From a checkpoint of a small mixture-of-experts model trained on Wikipedia: a shared expert of 128 neurons.
Below are experts of layer 11 (counted from 0) of a mixture-of-experts language model. Rows are named router (the router's row for the expert), gate (a neuron's input weights, with its number), up (a neuron's input weights, with its number) and show model dimensions 0-159. Each number is 128 + 32 x the weight over its row's rms, rounded and kept within 0 to 255. Numbers have three digits each.
After each expert's rows: a language model's description of what the expert responds to; "comes after" lists some tokens at least twice as common just before its tokens as in all text. This comes from a sample of Wikipedia text that the model never trained on. Tokens count by the router's weight.

# expert 27
router:130161131138112087125158170116102114031149121104126106135105103112121076161087131110082157134141150140129108099166104126115161126147137199132099160154142147085133091134166118078118126136159104116186104097094107183068162156129129142050107203159109128134031111065083110125115117093126110092164104157146119129100145105098091114129088135077152152162108123152135206110097126136110131126182110097154126087065179117103105087118082155137105141155147109167133105090026127138103101161186158
gate3:142150098108116081131092069109106070118116089129121112101134134128171129137118089140133115100121134161146115103159081142128160192148118110156176170137115105093152140162099165150164151118117111147127099088161111171057132088082178174191170138180142095146104061145067161134138114169149105173107132114108152191116119111171092105132097218125097128124116110106068170153207112101126130063172142145069114082092133106122123103129104109126116117127158133218088148153112162181134147185184123
up3:135184092065119122119117094105112113127117159114152131117143150135120118210146127135097151102180150113101074116082121117085129143105179140141132145123086107147117082082110108141193180137133111163167045101151183112100154166138123134173197139219130147066166063160108178186149169200113121157124150063152130131160106125134094096194112091121166142135137147095124158108154103160094105120141118150143088172134157136097118077166107126114141151185122162089068142131136095086100108082155120
It responds to: Table cell separators. Pipe characters ending table cells and rows, table divider lines, and repeated entries like JPL, Spacewatch, Nominated in minor-planet and results tables.
comes after: " ", ")", " 0", " —", " 1", "%"

# expert 31
router:140143093178156114203170153119118116119115185100122107163156145135094102147104107132097113131095087151110123124134149098148166102125168167131150170130144128090133132165161167104124131188127143135164094107131094162095125161112093178089112189118152112101078119092139090164186095122170098099119129169175200123102193204140089083099082129084179137104102049100139149130073111104169100104179115123161093096149163082112117107131119151128132139229130096080145103120132103062106104159164167
gate0:193128098122111113152158146071047124126118113130146126123110065158103161100140171146114059147152133106111121111134149147139117130140162140162138110167143127065094130153137119140098152144128083086144152135118086098109125089128099090106153159078127106134105122126145130064133148134138119175185114136142118146139106166129094173152120193156140057115064107109159142133067103131164174118179174131129133141173127104208042219117125105158082150118140086147228168170160128152142077123102089
up0:151152120121183176138109135131133039155112146128141117062141123078121133145078163091131152191121125178164094156107155144111179091127161088117104181127160089152154084136122106130154122166135133136176169135173129085116146122092183102145162229148099151065103184129108101118090151094197116189138140112164106109122160091099091077209085106156104123111096070123125116051093109102119148143125085118106122099164112136086123145095123126141165140053168111124122119152115108107141107167098111
It responds to: Prepositions and the. Common function words in running prose: the, of, in, on, at, during, especially sentence-initial In and of inside names like Hall of Fame.
comes after: " of", " in", " at", " to", " on", " for"

# expert 9
router:151187130163174154122177178144133121155129162083167178167097161135102147131135096174081152142087156093094086128143061148125085175109157121134109111166117188145171147145161137131125115142135125149130080136062115137117168160107100171144111161099127087087087118074097106134143088143146102123199082160165112089099169117121094155123079179125142165166108090081171123070115094115126136127151191117118050110035140093092081127162091120161072147161135155117078090080143130141140119148140130
gate2:125089086120159120130106145109150137078153150089130104127157104172077116203099175161088118094116132145071129120165144164182097189135126151157121129146085087139136194101144081174133124111116115176121113141114135105161171103112123128141152159053145131105131143087098069149147111102130151150125099154148166099143129136109150205087104161141098165155114102156080093153140048116088141124090161130105111146152205129139144127079103107247169146176143171156052139104102121113117107105106175
up2:206138188125124125161120126141121162152198107114142192154107141089119123063175142111124162180113144160147119133080135153065128127129132164148183101132094119135085122087142197108170097111112060111093120108127090181102055113136127094085109139125115053114141148166127127111107219154127136126110150138134094115125101043147104076103147156143156092086091112130174152116122166109166150117106174161104171123164139154054175149206116136103092125137110124159135164105076139118140166108136111
It responds to: Word-initial Latinate stems. Opening pieces of longer Latinate words, usually after an article or preposition, like ass in assumed, agre in agreements, strateg in strategic.
comes after: " the", " and", " a", " to", "'s", " an"

# expert 12
router:085153056133153096124126193143095114096187190094172210137136134109138119159124106141134107151103126114108072100126081127169114133131140150091130133121139093085164128140160169092117176151128138133133081115090103149149142141102167158097133148119053101110114107087099097118186151121136144105164113141131198135139117176050156092088072139092165148111073105118165124103093139117128086125145144098183153056136179096094125052194106119150162159196112115151098090092124141145073103121165138
gate2:101098163163194130123142127069158064161105077100122112115140117107187098107111110178120127125152136144121131138120129140082144107176187195154146132111168170155123143161125128165123094135162115110100236073147110144129158086107075155149110238111077105136105102168100123127178126091087093130120147115116136083117162154126119100130153100078101185097144127141105069102086107100153110185138123141101096116160134131123130079100061170121147165168081104147115136153173165155084130078160094
up2:135134059180138134087129095111156142165109109113138148194106147089108135135162093133125104156104176160090091121120130140148103099133117107116151119104072099120084156116183161124136096153103126096108171168136180143106073111132145155172113073146180066082115142147152102091132200086067088076112128131136099112173047148155148136135151132169166179046118136151149116122173101146177096146135123089104118133124167044191189178104115098128145128131099097121128091101163123112129116165193170
It responds to: Copulas and predicate verbs. Forms of be and their complements after a subject, as in was, were, been, became, located, notably census lines like "who was 65 years".
comes after: " was", " is", " as", " were", " he", " it"

# expert 28
router:188159111104176098166129133196097073152151179105140137139089153205063080121107102122124138105151086087109114074150129145161168092140113137084121126146145086119141202128124130094123138155130119135183104115108108198126148147077149121112087135097074103118075122034128103168125099127136071115145108198140134107120147202150120105119135139112190175125082111099119144070134109089198078103196131157163165142134143095115102110136126115158121174161156179091133120115099135124134113150166160
gate2:145108091126173151136117141124109117129142096111113137146143100152111153130136119134134146157210185114098185084048106143174128129097096094106090135122119138186068158089073095108100168119161156158134056103085154170088154177140153128137095125175100161093137105112172093169129131173118098114076111103158129156056137170151115118143129122126135145106128136097113167111149146182190103115176177145119168142065129180100121098127079058142104086121148095145130195100146029171140117162131142
up2:119084096093138113118162125194145137128136138111106113171121105168132140073125099179126120121108160113161146092103170107144131096086102095144119137066123174213070195126083113146134101153095163162145070068138097116117154179111147110128088120159137180085120044128155084134104125159157089102132118098155180186087170149123157134094173099131145108102121160140053160111128174176142078099158124184181134124110143125104106121158099087205118101161166128099152114109113061161136161167132138
It responds to: Openers and section breaks. Opening parentheses, quotation marks and brackets, heading == marks, and line breaks before headings or list items.
comes after: "\n", " (", " \"", "==", "===", "\""

# expert 0
router:199166106155171129091177144163150122138169155103138153125113094131092068195117162129082133096102108071119097128168132135152150054133187163095109153140132138090133190119127174112108147136128091117152125069104131180126160090113121135063085195076121112131075104089117079174122071087125102083105075156179153142134118132095106111051106175108161132089122140090139139100167136072102115140133106122186140098089127099156109138168123176172117116145164153079107059137103162118115116148138153
gate0:138112143165127162065188156128151076133132092107080177143160097122139145120115168095121133145142076107094165103129045114149114133132151084166139169168113160107159097144137133099128147127120170138108093137115102168118171123116151134103107127101158109198089141133114081045158090201126126131120138146150181161167106115121138145077185088171097119067141102141113140093145178106145110157098187105107155086176042081125145108106129197156123178072198081102100096137113167129136090112153129
up0:145110114126073090175131173125112117132119181168128102095113122127131155082119107109136074128108147153126092154137160122147104083091158083117167105114204137148113098120097112145110126113097091200137178148148159102146108147099054136178112105137130110049142136135111135161119156129089146143160137175175163141054108086152164147154093204214172144161121111064142166081135120155128094159145103128133110081162189057194172142093115119122128109125138144138209096077108141138164106111131096
It responds to: Name-initial capital letters. Single capital letters or short capital pieces opening a proper name or word, like W in Wong, J in Jair, Kh in Khurram.
comes after: "-", ":", "|", " \"", " of", ";"

# expert 8
router:150212110142169105134175168160092082060153149123148163101108114097126093164063087130141151091124124076163108118102118109176156131146146138127113181141128142095081152147133160144133150102193087150136132061076109150061112130170154139065100190132130127154092129111121100136158108049127098121170099156119107111097144192126090145042099150134169124113141127137126149123094114062162084118153188101173054080101168139088125134136107174145117153176166110118134098125094133136107154151132169
gate3:184175122132176140147119157119121071140136192134080116166052083128126195141166129144094095060136112099108089073143122079140126118152117150132124125128082160079108173178137159168110109101094158069118108131138138108072178133089194214106107125108119194138168115138072118140132128080152123104144080150121120178131161145142160183081098115085079139119093163120105109109166142132105131116065077126102090157202120117098176110147151106140161125100163158157103171129141167140114103098102128
up3:124127116123122098105141104143179180091116103126136163127201160148123143098136138158116168133181106176125136153072123118158186162116202114126101101155116025152141171132101173099174121159134073080172158139125173118134107123115080101090211092117094066128082137135205141091191094140056105191097109090085106095124058114090147137162183142134123174106157081155153118133103084111128121122130114111129166112082118160137124119133138155162133113160070114120127110148118117134131128174125162
It responds to: Numbers in table cells. Whole numbers right after a pipe or colon in tables of election results, match scores and league standings, such as 0, 7, 15.
comes after: " |", "|", " (", ":", ";", " 0"

# expert 26
router:209184153130150137138157207160070106078130155097159113142108155138122106171139121155112116162127183115114114082103114118166135119115189154102129201174132136130166134106178111138112139112121117171180071059126120130093159131106205187116094130098100060141099078088105108122181056122142093139154091132138147091106172109130073087112104172111150128115149120103136095112119096107129053132119149099155120111132148122089104104088106088108083147120159089132168108072072114111105073158146168
gate2:175167083125147108105167149158103077190115092068112140093139126138134101148139113111126094155088159102137102128151066106120128110089118147092148142092161115048162134120175137147081161142071149110136144100169178107143134133067148163047117064143082162136111152144135072181132144128155127124131102171115163094076213153106102114148129104140159107109164158113098052136150139096131086152181139069126136175093144142139146150122123163114174174130138153118145159133158118089179206127104057
up2:143085139086102122127085119084146100125149138168130088148147160124093108082150122107116174086139151152127113123119192159123183120152112106167122110196114176179143146167057126109141116097183092076112098139118101141107130141136141122129130169134127115145117093124134202105135164103109063118148092119089115177152166154109182196153078200074119141165103124128123255124094143132053136076095145156146113101131140124114119145072116133150118120081091061151127111156183150126160098169153132
It responds to: Noun endings and heads. Plural and noun suffixes and head nouns ending a noun phrase before of or a full stop, such as areas, arrests, years, population.
comes after: " the", " in", " a", " his", "'s", " The"

# expert 1
router:156142104181211149161125137154101125100113129070111103187112111153051095196082159118090114111139121136130131121159109162122110104153144140122116163098128160067224122122168168139094183143110111113153139108108082134108142137060147125095147186149077064130087073060132073156152080131159104095138130135169178105115126127133084140074103152130149156140079120074128126117115142114126058107140138117123116129059112120127107112171118101126112191146136079135112081123130149167078125196148166
gate3:142149081160143131037114115128096190099175096092057147198140160118115074093171162108083151144157135126111124091116109156122167166115170121139116135096123162109116140156122041105127129121115075183126071161107083102127139130109105180102115171135160076137146184082159092136169118130163143161086162110092190148096155070124157102087143114069117131162102154073189133135162121204143150125120136137169127173090117108096175144126108122132100150094163124142117092082132101113118182178130138
up3:144117123114137114144162167179091154125132094130135131100111083178049107138140102130069161180205132092166133167089132153119138070119148135102141126139120150130128123115119111107099159091145124156135087090119085119134148126219129099074063159159135096127128142146153120096135089160135142172150219099128132083110110114101106132075144096098139099192103085135155157131200179125151090138105122188158082170137128142153178142118088085060043141122147125091141097149137077127185185116141117
It responds to: Lowercase word-initial pieces. First piece of a lowercase word split into pieces, often after a or the, such as r in raid, d in dried, adj.
comes after: " a", " the", " and", "-", " to", " was"

# expert 20
router:165175159165161171178142142092082089107125181101143145082098172150103160157127114145102109119075178107140124073114138147127086099182137168109096127164107122082141116150144177094130121154137161151133118113080109093043132092137139156064102145099106101155125090125099123132139125139120138104147153181172149100118155193108103094087096152140151152071099091113155112091072088124143095115172186108149093126120144108090082065117121122178065131174167084064144053061104100158116131135167132
gate0:126128100127150215105104171067121103106153117155193136124141133132079156103112129125110163082080131090142116129097106103064109151140114128129156103149150119080142088089143163141118160121099177122101120123140167117140124168140187216136059097059135153172112146124156118106141116109165134093150119222094178105187120170140093115108066138106189145106124156099158151128125112136145126052100124157131114191108164135167108110128089146082068094089184138107143077132084140137065119129168144
up0:119183063140161094117147089166167117204082161126127083087091109116164116136184114138179096180103122126118143150125056176138137115160110100157094084100104155121124161099113123137182133118132112123087098086130117127117163196070135157104141187164089146110164148071137116107137144097108105192103130118108147160103160165078170185118122118142139097134127118104128128104101105064166073150176128110095197093114098219096135127144143095144115085097084101093144186123109189126135116179133096
It responds to: Dates, nationalities, time modifiers. Ordinal th in centuries, nationality adjectives and time words after the or in, such as 19th, British, early, later, March.
comes after: " the", " in", " of", " a", "In", " In"

# expert 13
router:150152109193135127139165159117107089068145199131104115156130121163104076138106127145074124103091134159121130079157143202128178115162173164119125171157120104116160138136137155047163115132102141166192117152138113150061178113148113120066119146111093110109073085124092089144153105114105153097187113170186136064119160129133114110122101167157145118089080130127141144100128115057186134132132167091162109085126174098092120107173084173156103113134133138068134118068071108085105122156186110
gate5:086139147135166134112134134178097121116107127102136125105119110134127155140197123093102071153125093159111098150131138113136177185176174109145094148201159108138105213080145146137118154149127191104107141150128158127099193150149146080101158110136143119066050079090175068126162117131124152125140135192085100123123167121138134128079088089074188125102062204137121141109142113146110176116171061173095162163159124106107163119138102184123110137164140121127144104103086120101127192079163137
up5:138123114091132117115159149108125126159145088179143126139165159157127076131128140139106118121138203092107168162103122126148097131155064093120174086100077116145114073190076092131137149130172083120056108110087145167169131160088136190118099103161145150168162148134136205111082119189071130122098131083163171154084081169148153113152150150135115123127192092140128115077097175177119108123111138126132090067086114134103085139122165135118146120074151158156188108144136122117086065195069153
It responds to: Table row starts. Pipe symbols opening table rows, list dashes and bullets after line breaks, and sentence-initial The, New or According.
comes after: "\n", " ", "|", "\n ", " MF", " FW"

# expert 23
router:192176125150176169147138106122108148108130116099159188182099139127155109098068067127089106107112160159100107117143133149147125082150146172095095177181111136101135142171125155078130137176112100120116027091108079114087112161146139201080095191130060079115116097118110106110134098093153133107148130169155140085110168186095055078071125151123147140095082109108116111120069129098124141116157162090162130144104156099061141102151097111097119140140157088097125107159097078175126141141147132
gate2:075208098125121121149105119166174182193131069132149138191131090132131115107097180093088165102138092104163127129113077123187141121119160159171169096132188104124152184129071086079176140141083123156164139113118138088105147124177094155193137161130102092104089138147133129114091107127148111190150155114084138125143125103105161119105177115074113106106136107152146089078153131062129155162157085068117115154086122142089151140163209111128135140124121133132087165155055087161085111155156134
up2:170130081080145133117109122112082096159079135211144107122175130076151157139148099158165166133111163109105166147078138160180096142151155127135097125101154121078155102141084103131122111131104178144140186129113144152145116150134122194124101149102160091187182114130087140075165142173110156094105056143127131049142118148163143118177101154112162151099160086070093128077145107137175151166105029185076124170130145144130089148117164121124124158176147088191098148133113152117097113103084103
It responds to: Adjectives after articles. Modifiers and nouns right after a, the or with in sports and event narration, such as top score, free kick, low blow, After.
comes after: " a", " the", " with", " on", " in", " to"